config.yaml
n_experts: 16
d_expert: 192
balance_bias: false
router_logit_norm: 1.0
lr_router: 0.000636
optimizer: "adamw"
learning_rate: 0.00339
beta1: 0.9
beta2: 0.98
max_grad_norm: 0.5
max_steps: 9723
Below are experts of layer 6 (counted from 0) of a mixture-of-experts language model. Rows are named router (the router's row for the expert), down (a neuron's output weights, with its number) and show model dimensions 0-127. Each number is 200 + 40 x the weight over its row's rms, rounded and kept within 0 to 999.
After each expert's rows: "comes before" lists some tokens at least twice as common just after its tokens as in all text. This comes from a sample of Wikipedia text that the model never trained on. Tokens count by the router's weight.

# expert 14
router,152,206,109,156,195,182,264,226,220,240,251,209,211,203,206,200,232,174,170,261,200,233,200,214,224,242,187,152,164,220,237,228,171,293,179,217,206,164,134,223,163,207,175,213,230,209,199,221,123,203,177,223,233,181,189,266,250,141,173,238,186,158,194,188,174,207,135,262,152,244,168,143,137,153,189,170,279,261,174,185,206,229,186,250,214,304,176,260,189,229,267,175,245,187,221,153,147,125,149,198,203,185,90,184,227,117,181,210,269,228,177,181,213,188,171,219,177,214,256,213,223,238,112,197,171,146,193,190
down0,210,204,163,210,131,188,146,190,172,262,267,216,232,192,222,186,159,217,201,222,211,204,171,238,222,247,147,138,226,178,215,193,244,229,213,285,178,217,157,175,227,259,180,263,198,179,171,175,250,193,197,239,220,162,282,239,257,156,233,251,264,206,165,198,187,188,227,150,186,297,164,184,190,170,261,225,170,243,214,212,111,246,176,169,163,169,183,214,223,163,255,231,209,249,198,202,213,189,301,230,187,234,240,223,141,147,132,231,149,197,186,141,178,95,231,260,196,227,171,166,199,273,180,148,220,280,235,244
comes before: ".", " and", " the", " in", " for", " with"

# expert 10
router,179,185,197,200,144,239,183,295,258,226,352,276,195,175,203,233,220,177,146,162,179,208,157,190,179,185,119,163,190,197,151,245,159,152,224,194,157,205,217,187,191,267,189,189,242,148,142,158,213,233,184,268,184,171,206,166,129,203,194,213,279,239,230,176,181,179,203,174,245,223,217,203,232,210,220,198,217,212,163,173,196,217,241,210,303,235,241,225,220,182,165,271,196,230,146,257,174,162,231,250,188,230,100,165,142,152,185,228,138,235,200,259,226,286,187,182,206,212,171,238,228,211,192,211,197,273,184,227
down0,259,238,195,221,159,227,256,233,240,213,236,150,148,180,166,214,171,204,238,152,164,179,219,164,282,172,185,191,256,231,133,183,271,203,131,198,212,197,258,212,184,185,199,201,230,179,196,113,263,284,273,224,164,193,236,189,226,164,272,178,236,161,90,249,151,231,213,197,181,243,207,212,200,192,235,184,214,162,211,178,242,218,201,205,209,220,148,61,205,198,194,257,206,217,264,216,172,169,229,185,249,224,229,218,199,130,136,184,173,237,216,239,199,83,284,190,207,244,159,231,180,206,192,221,219,181,235,215
comes before: " ", ":", " the", " he", " \"", " a"

# expert 12
router,252,162,194,123,258,226,235,183,183,178,208,179,169,116,200,270,220,199,196,229,191,209,245,247,216,197,270,189,130,180,145,176,208,241,275,166,261,215,216,235,136,176,213,171,188,262,244,225,170,220,257,117,275,212,257,206,231,292,203,192,175,266,187,206,198,235,234,216,201,173,181,212,140,289,228,204,178,176,162,238,256,205,184,204,115,119,150,245,238,201,207,241,209,192,166,198,217,231,235,282,180,179,236,205,264,267,229,241,143,139,210,242,274,210,210,224,185,196,192,174,172,212,257,153,169,204,228,227
down0,174,217,160,155,229,155,230,282,171,201,202,262,170,190,158,228,223,255,242,249,267,245,140,185,242,179,226,250,186,196,208,236,199,180,156,213,136,198,225,198,275,168,151,229,201,234,236,230,205,181,169,193,200,154,275,161,168,167,263,154,234,203,133,153,182,197,238,190,193,106,217,183,263,207,269,177,253,205,232,295,214,233,166,165,216,251,253,164,177,232,201,219,138,234,255,260,188,246,159,284,213,260,335,149,178,179,210,249,167,189,196,199,168,180,194,158,236,237,238,166,168,176,197,197,222,187,217,182
comes before: " |", ",", " (", "\"", ";", "'"

# expert 7
router,196,203,188,207,79,209,188,217,174,218,217,192,147,242,261,195,203,188,217,170,160,240,197,172,241,205,193,166,144,259,181,154,276,188,224,164,130,239,287,245,230,260,186,172,271,194,163,225,220,212,168,181,183,176,174,246,184,181,139,222,219,221,194,196,227,172,137,162,196,187,217,162,180,230,222,289,200,232,144,220,182,181,201,259,248,126,230,141,178,213,214,194,185,260,259,150,202,244,251,209,240,235,136,202,167,202,196,198,141,201,198,177,290,177,177,221,208,204,33,166,181,156,240,242,161,199,244,185
down0,130,208,161,188,221,184,278,193,228,204,145,212,219,128,60,220,134,250,239,218,232,246,180,258,154,180,199,242,195,252,169,265,164,143,236,161,209,272,194,172,158,124,172,251,247,173,205,163,204,219,181,221,211,197,192,201,279,174,286,179,171,218,124,234,209,165,179,259,237,185,231,215,230,202,252,135,215,142,190,245,234,140,169,126,165,153,153,178,234,207,184,227,180,153,143,189,227,218,179,164,188,169,167,169,157,201,191,173,258,212,191,200,230,131,235,209,187,146,244,191,211,228,174,210,113,193,218,205
comes before: " the", " a", " to", " by", " in", "ed"

# expert 11
router,160,258,197,234,191,159,218,222,158,109,109,160,198,236,204,238,139,274,208,192,243,217,138,209,224,233,219,262,258,192,192,209,137,116,164,196,137,240,172,247,232,110,233,274,216,231,207,224,192,176,189,138,154,170,110,184,156,171,219,149,188,165,208,182,194,249,243,187,232,204,216,216,180,201,197,206,182,235,269,190,221,171,186,172,180,212,227,145,175,267,226,193,170,151,219,211,199,291,227,148,197,213,217,228,206,172,170,109,231,136,171,215,202,178,131,179,188,207,305,241,176,184,182,180,270,246,170,177
down0,198,211,205,205,173,155,222,201,180,211,177,239,245,248,247,166,183,229,233,195,246,231,248,140,232,266,204,212,226,131,199,175,237,243,214,170,153,250,219,270,257,99,142,178,254,184,182,189,281,265,276,187,160,241,268,245,193,193,222,203,266,185,95,193,154,152,238,254,210,225,257,211,221,239,226,205,177,282,208,186,260,150,205,186,244,246,174,242,271,196,203,212,204,196,215,217,197,167,153,122,259,148,202,181,184,172,254,140,170,225,127,203,240,203,225,188,224,161,176,233,189,140,166,240,240,219,146,184
comes before: "0", "9", "1", "2", "8", "7"